From a checkpoint of a small mixture-of-experts model trained on Wikipedia.
Size: 11 layers, width 256, vocabulary 2048, 84.4M parameters.
Experts: 64 experts in each of 11 layers, 224 tanh GELU neurons an expert, 2 picks a token, a sigmoid router.
Below are experts of layer 4 (counted from 0) of a mixture-of-experts language model. Rows are named router (the router's row for the expert), down (a neuron's output weights, with its number) and show model dimensions 0-255. Each number is 128 + 32 x the weight over its row's rms, rounded and kept within 0 to 255.
Before each expert's rows: a language model's description of what the expert responds to; "comes before" lists some tokens at least twice as common just after its tokens as in all text. This comes from a sample of Wikipedia text that the model never trained on. Tokens count by the router's weight.

# expert 0
What it handles: Ma/Mar name fragments. Syllable pieces like ma, mar, an, la, par inside names and words, often after M or B: Majesty, blanket, Marmaï, Pascal.
comes before: "k", "y", "ic", "t", "c", "ce"
router [122 155 190 138 156 184 103 140 157 134 123 173 115 128 163 157 104 188  54 162 163 106  97 140 117  99  97 152 133 127  57 188 166  74 156 156 142 138 112  88 145 122 142 133 138 156 113 116  78  76 102 120 165 164 116 128 146 155 137 101 126 154 151 131 145  96 154 156 149 115  45 130 140 127 122 113 146 175  76 155  99 129 125  98 166 176 121 221 163 151 154  78 165  93 102 148 115  92  59 115 157 125  87 109  85 167 117 179 126 114 108 145 155 129 115 120 113  91 188 132 156 148  96 172  99 109 180 129 100 130 119 117 155 133  75 193 150 154  87 140 100 155 137 104 156  98  98 106 116 172 122 140  69 128 128 114  97 108 114 146 150  88 150 159 123 114 137 179  92 135 125 160 118 184 158 171 130  97 116 146 116 119 105 161  84 144 170  38 133 119 133 101 109  69 127 202 128 126 145 159 145 127 178 143 114 136 151 111 133 113 114  97 125 138 111 130 134 120 123 132  60  97  86 169 117  92 112 149  69 178  89  54 149 131 138 142  98  93 132 204 181 174 143 146 141 143 133 123 125 103 143 102  90  84 141   8]
down0 [149 143  97 192 189 133 142 170  79  75 135  90 128 138 122  84 151  90 134 147 179 127 132 157 140  91 113 127 110  91 113 171 159 120 159 134  89 167 106 146 104 138 170  76 160 103 136 139 142 182 174 106 189 121 103 138 169 116 207 116 128 119 155 184 112 103  76 128 188 145 115  95 132 100 162 145 139 119 115  82 159  57 174 157 145 137  98 166  89 145 169 165 133 148 147 153 113 106  83  88 121 119 154 150 121 137  96 148 126 161 170 107  84 179 150 156 132 189  98 118  72 130 124 118 105 140 116  94 128 164 163 160 109 170 125  97 137 109 149 120 132 143 130 141 121 143 117 153 123 122 147 113 115 121 176 100 136  60 144  71 108 137 153 110 146 162 229  89 135 130 120 100 156  58 157  98  91  75 132 107 146 116 118 139 136  86 130 185 128 125 197  95 102 104 115 187  74 104 187 164 143 115 115 134 143 121  94 106 115 192 134 125 125 144 138 122  67 164  94 107 171 112 163 148  96 106 136 143 112 147 193 151  86  93 119 151 170 106 111  81 117  43  70 150 125  61 133 221  85 181 118 157 127 129 116 152]

# expert 52
What it handles: R-vowel syllables. Syllables built from r and a vowel, such as ri, or, er, Pri, Car, Ra, inside words and names like p-ri-me, Pri-mary.
comes before: "n", "d", "t", "m", "ce", "k"
router [139 105 167 101 135 142 109  76 135 101 140 193 131  97 117 148 101 109  89 156 130 175 181  85 157 111 130 119  56 143  49 178  73  84 127 135 120 112 150 125 109 113  78 107 110 134 136 107 173  99 123 133 154 180 143 151 131 116 132 103 160 125 173  85 120  75 138 115 160 133 145 154  55 146 140 154 178 174 136 186  83 186 112 127 172 179 128 163 108 164 159 167  82 126  98 178 132  86 125 146 181  81 196 129  76 128 141 133 100 136 123  75 117  83  64  94 165  83 176 137 133 162  91 132 115 129 109 119 123 107 124 127 159 124 125 215 144 184  55 158 140 173 113 137 132 166  77 129  76 120 114 121 128 132 103 173 140 122 105 167 144 117 160 131 101 148 114 107 115 154 146 145 105 110 121 113 125  86  82 166 131 136  40 125 119 125 118 102 172  94 143 156  61  51 117 200 130 101 150 132 137 122 131 172 145  64 153 127 148 132  61 134 105 164 147 189 156 122 139 133  67 100 110 119 139 121 129 152 131 152 107 109 167 150 147 192  93 109 126 132 154 201 123 105 118 167 130 145 116  51 146 111 156 125 149 105]
down0 [ 81 138 132  99 181 143 173  93 115 181 136 146 103 127 148  94 166 131 177  98 174 188  85 103 117 132 134 132 144 112 133  97  92 153  89 157 112  99  88 136 109 151 130  91  47 218 105 146  61 128  75  99  90 113 123 125 124 171 141 146 201 100 112 102 143 138  99 101 117 128 120 136 139 160 131 154 153 113  63 153 156  70 178  95 103 111 115  97 144 108 115 136 129 150  87 162 114 133 194 152 132 148  99 108 139  74 147 146 122  92  85 164 143 119  76 147 136 163 103  78 108 124 105 106 123 106  86 170 195 124 125 105 110 115 114 111  73 111  88 151 203 130 157  79 127 124 146  86 119 129  68 136 168  86 128 132 155  96 135 106 104  59 145 142 127 121  99 123 134 115  87 146 189 153 123 150 123 136 148 146 130 160  91  45 151  66 159 102 167 135 149 130 190 124  92 199  82 150 139 133 118 191 147 158  99 143 134 143 141  92 112  94  97  94 144 130 177  77  91 161 116 148 155 151 179  74 145  65 111  64 118 116 153 163 121 150 190 196 144  92 130 107 146  94  72 108 110  91 157 128 106 140 179 109 116 135]

# expert 32
What it handles: Non-English name pieces. Pieces inside Slavic, Turkish, South Asian and other foreign names, especially diacritic letters such as ć, š, ș, e.g. Khuzdar, Kurmanbek.
comes before: ",", " |", "a", " (", "i", "ia"
router [144 129 168 160 116 152  41 127 143 149 201 114 142 120 135 175  65 217  73 121 129 106 129 137 110 113  78 142 131 141 133 123 130 117 141 133 139 121 150  60 125 131 157 182 145 128 113  79 201 125 105 199 105 122 139 163  98 170 106 138 111 144 142 123 100 128 144  85  77 109 133 169 131 149  90 131 130 147 109 138 112 128 117  87  96 174  76 130 139 147 173 145 139 119 126 164 157 107 127 115 163 122 128 132 193 177 105  94 106 143 118 101 149 155 109  74 129 106 126 233 126 129  86 130  98  91 121 146 100 118 170 183 135 118 120 128  88 162 148 151 141  92 148 110 144 129  98 130 115 139 206  86  96 156 134 146 145 127 150 114 154 115 148 143 129 133  62  91  69 180 170 185  98 107 141 138 120  67 138 191 119 100 145  90 112 122 137  56 146  50 126 162  62  90 103 158  98 146  95 119  82 131 131 124 122 145 163 149 100 135 167  77  85 134 188 134 167 129 134 125  83 133  77 106 169 136  93 195 112 155 122 113 109 133 135 117 148 121 157  97 141 164 159 190 116 161 112  67 119  59 156 130 135 225 161 107]
down0 [142 143 152 116  97  75 114 157 132  67  91  88  79 117 150 103  82 137 108 115 165 157 146  94  92 110 126 106  88 113 156 150 147  77 139 108  77 187 120  91  72  83 111 117 135  96 130 108 129 100 150 114 123 154 132 122 120 154 165  71 106 178 129 118  98 167 137 132  74 120 139 118 178 112 159 139 121 165 109 189 136 158 101  98 144 128 121  97  72 178 163 125 171 157  90 160 113 224 149 103  95  78  79 162 172 105 109 125  86  99 116 169 153 162 134 167 127 141 195  94 164 132 107 153 155 122 138 161 126 205 133 145 155 119 140 121  61 108 111  93 139 155 135 157 188 106 123 138 103 145 111 139 168 137 101 130 163 118 176 142 195 150 120  34 121 108 172  95 121 119 107 127 164  87 116 162 116 129  98 146  31 152 112 109  78 105  36  89 186 171 133  88  99 115 117 198  90  93  94 114 159 116 135  82 111 138 159 143  77 128  97 166 111 130 134 154 140  97 141 131 113 125 122 105 139 128  87 153  69 161  94 122 194 144 151 111 144 116 131 147 104  89 128 157 167  84 144 168 183 182 102 165 147  99 142 136]

# expert 50
What it handles: Capital codes and scores. Capital letters in country codes and abbreviations and score or year pieces in sports tables, such as POL, ISR, BSC, 5–1.
comes before: " |", "A", ")", ";", "R", "N"
router [115 177 127 118 144 111 128 120 127 110 149 145 106 114 125 185 152 133 107 184 160  50  99  78 116 124  95 125 120 108 117 109  72 149  90 149 156  96 129  63 140 184 149 143 103 131 128 118 116 135  89 146 131 136 174 126 124 166 159 102 114 180 164 142 143 101 165 123 100 123 131 159 144 110 176  63 153 145 102 109  94 121  48 139 134 121  78  94 140 117 141 123 119 100 150 156 138 127  67 144 123 152 156 101 119 139  91 167 106 167 141  78 101 144 110 172 129  60 161 133 152 148 135 134 138  86 130 123  83 122 144 155  81 100  74 131 106 161  48 175 106 211 137 124 150 122 179 128 134  83 138 107 101 142 124 156 196 108 110 133 109 139 148 171  69 145 113 173  77  85 175 150 124 136 164 153  37  55 123 141 131 109 133 110 102  95  97 155  98 117  86  78 120 111  97 192 119 186 136 182 180 133 167 154 143 168 133 137 129 167 130 174 118 114 233 172 150  71  96 134  91  68 103 133  99 130  82 146  56 153  87 150 138 133 152 120 116 166 158 115  90 141 170 144 154 169 112 132 148  92 188 119 128 175 146 107]
down0 [137 121 146 104 159 108 127 154 160 161 137 150 146 148  63 178 112 142 129 127  96 175 190 137  98 119 142 100  63 133 106 118 128 155 128 100 143 124 136 167 113  93 147 163  63 127 120 162  74 111 114 118 119  76 105 117  85  78 104 120 128 147 116  84  97 224 147 126 160 197  95 163 197 115 171 121 178 164 177 115  93 117 140 120  52 117 114 140  69 156 147 101 131 227 160  67  99 100 177  67  56  85  82 147 149 113 108 139 124 137 136 147 179 147  54 113 107 165  90 153 130 124 127 131 134 188 111 101  53 128 176 104 153 188 164 110 123 109 148 138 122 107 106 139 106  99 150 124  66 127  89 105  89 155 155 135 148  92 166 119 124  82 110 145  62  91 154 160 142 156 164 135  88 108 178 143 183 108 119  75 135 156  98  67 128 140 116 137 143 150 148 127  94 182 180 134 109 126 110 111 158 146 103  96 178 148 122 108 165 149 138 143 113 165  81 128 139 176 127  90 103 140 145  95 120 113 118 171 123  96 148 141  98 156 136  84 130  95 162 137  73  75 119 118 192 159  97 145 156 127 171 133 103 148 146 134]

# expert 15
What it handles: Common noun heads. Whole common nouns after the or a, such as date, state, control, death, plus word-final noun suffixes like -ence, -ance, -ity.
comes before: "s", " of", "d", ".", ",", " to"
router [ 89 165 115 210 144 107  93 101 128 107 108 161 172 115 103 143 106 203 107 144 134 148 204  68 165  76 105 138 101  69  77  76 124  74 103 112 115 125  72 124 111 112  85 153  80 122  54 158 112 111  66 139 162 182 160 126  86 140 118 143 151 165 173 107 105  84 147 156 160  95  99 164 112 139 141 104 150 111  97 127  76 122 134  97 137 133 126 117 164 168 181 171 112 115 115 180 164  94  95  72 101 119 178 112 110 141 125 169  88 130 115 134 125 109  80 108 198 105 119 129 165 177 140 146 101 108  87 139 101  91 153 202 111 101 109 119 135 164  61 125 144 160 126 123 187 138  94 140  67 126 155 141  57 132  90 129 153 116 117 110 125 148 147 124 101  98 174 147 142 157 133 185 103 127 184 135 118 101  74 112 178 136 103 112  95 147 103 101  69 103 127 190 112 105 136 172 176 161 130 116 124 119 125 141 123 141 133 149 186 159 166 139  94 109 173 166 117 127 126 153  97  94 119 220 178  95  57 138  84 148  96 128 140 169 179 134 117 158 180 150 144 126 144 130  89 159  98 117 124  82 142 105 125 112 135 124]
down1 [140 191  99 127 100 164 177 106 110 127 169 102 144  87  56 103 106 113 112  98  98 144 180 129  79 112 104 114 118  79 199 137  99 149 136 132 123 126 168 146 133  62 150 130  73 155 186 162 115 110 107 131  84 136 128 169 129 119 123 106 164 172 177 128  98 162 103  99 125 125 145 125 149 136 145 209 160 165 141  99 183 168 156  85 126 126 212  96 142  79 152  84 131 115 203 131 157 104 108  94  96 170 140 124 111 133 190 139 171  91 123 124 156  66  88 146  97 130 131 136  76  93 117  91 146 149 107 162  89 166 126 160 155 131 101 156  79 154 162 101  88 134 102 140 125  74  82 128 124 131 149 183  95 144  91 182 123 114 167 158 162 129 172 124  94 199 180 119 111  80 143 142 133 150  89 216 119  89 115 161 169  77  64  93 122 106 136 130 123 139 145 144 164 114 140 102  96  84 143 143 138 119 153 113 137 162 118 112 106 132  59 138 174 133 138 113 124 121  83 116  98 170 103  92  66 118 177 108 159 103 162 124 127  89  94 195 142  72 114 138 177 129  71 156 107 165 124 119 157  71 180 107 121 136 112 127]

# expert 14
What it handles: Numbers and percentages. Digits and percent signs in statistics, census figures and election tables, such as 48.0%, 37,108 and vote counts.
comes before: " |", ".", "%", "°", "′", ")"
router [128 168 153 149 143 173 151 101 118 113 143 173 148  87 153 123 105 120  94 141 162  91 148 129 171 142 111 161  91  84 112 154 127 124 128 143 121 139 104  88  92 120 146 122  83  89 150 101 156 136  84 153 164 184 143 128 108 196 108 187 145 162 178 121 111 112 145 128 134 115 121 159 106 140 133 129 121 109  89 127  49  95 139  56 114 196 132 162 135 130 138 110 148  89  79 166 129 109  93 120 124 156 194 104 151 119  78 152 116  96 128 118 121 148 113 122 148 127 121 120 102 158 169 117 122  86 155 132  54 137 146 174 128 165 103  94 135 129 109 135 154 150  76 150 105 130 115 189  55 116 139 179 105 181 148 123 126 138 103 140 136  58 165  74 144 180  99 126  90 141  96 135 111 121 168 199 160  62  99 128 145  94 106  68 121 163 150  63  84 116  89 121  96  79  93 130 156 166  77 189 142 153  90 138 231 150 149 152 137 150 155 102 117  87 151 237 129 104  95 153 115 114 139 156 109 115 100  90 110 163  89 143 185 106 146 113 110 176 176 121 172 119 189 170 115 171 128 133  65 122 151 130 114 145 196 135]
down0 [123 100 145  93 128 102 169 113  94 163 107 141 128 136 120 112 140  95  91  68 132 118 169 142  81  72 149 106  82 165 141  76 123 127 126 112 153 172 165 152 130 110 139 148  96  77 132  81  92 142 169 116  70 114 116 105 175  88 155  58 157 148 175 137 168 121 149 125 142 155  66 170 126 124 101 127 122  70 129  94 108 124 136 117  95 106 130 176 164 127 113  65 125 100 105 121 103 176  84 151 112 142 110 128 151 140 151 155 167 106 165  94 105 143 142 152 112  94 109 128 189  46 170  84 179 149 100  90 109 166 153 105  53  80  65 119 178 108 126 143 127 112 145 114 132  89 131 135 143 150 163 136 123  98 112 137 135  85  91 181  63 151 139 145 163 134 160  86  65 121 125 132  70 135  97 129 123 127 123 115  74 134 207 144  95 120  70  30 122 200  90 164 104  93 156 145 190 149 120  69 174 123 162 157 134 132  85 161 121 149 107 148 125 156 142  84 126  76 160 181 140 123 147 106 146 119 143 127 153 100  84 163 133 143 121 156 171 114  70 137 165 114 125 121 112 172 117  72 198 105  90  88  95 106  80 148]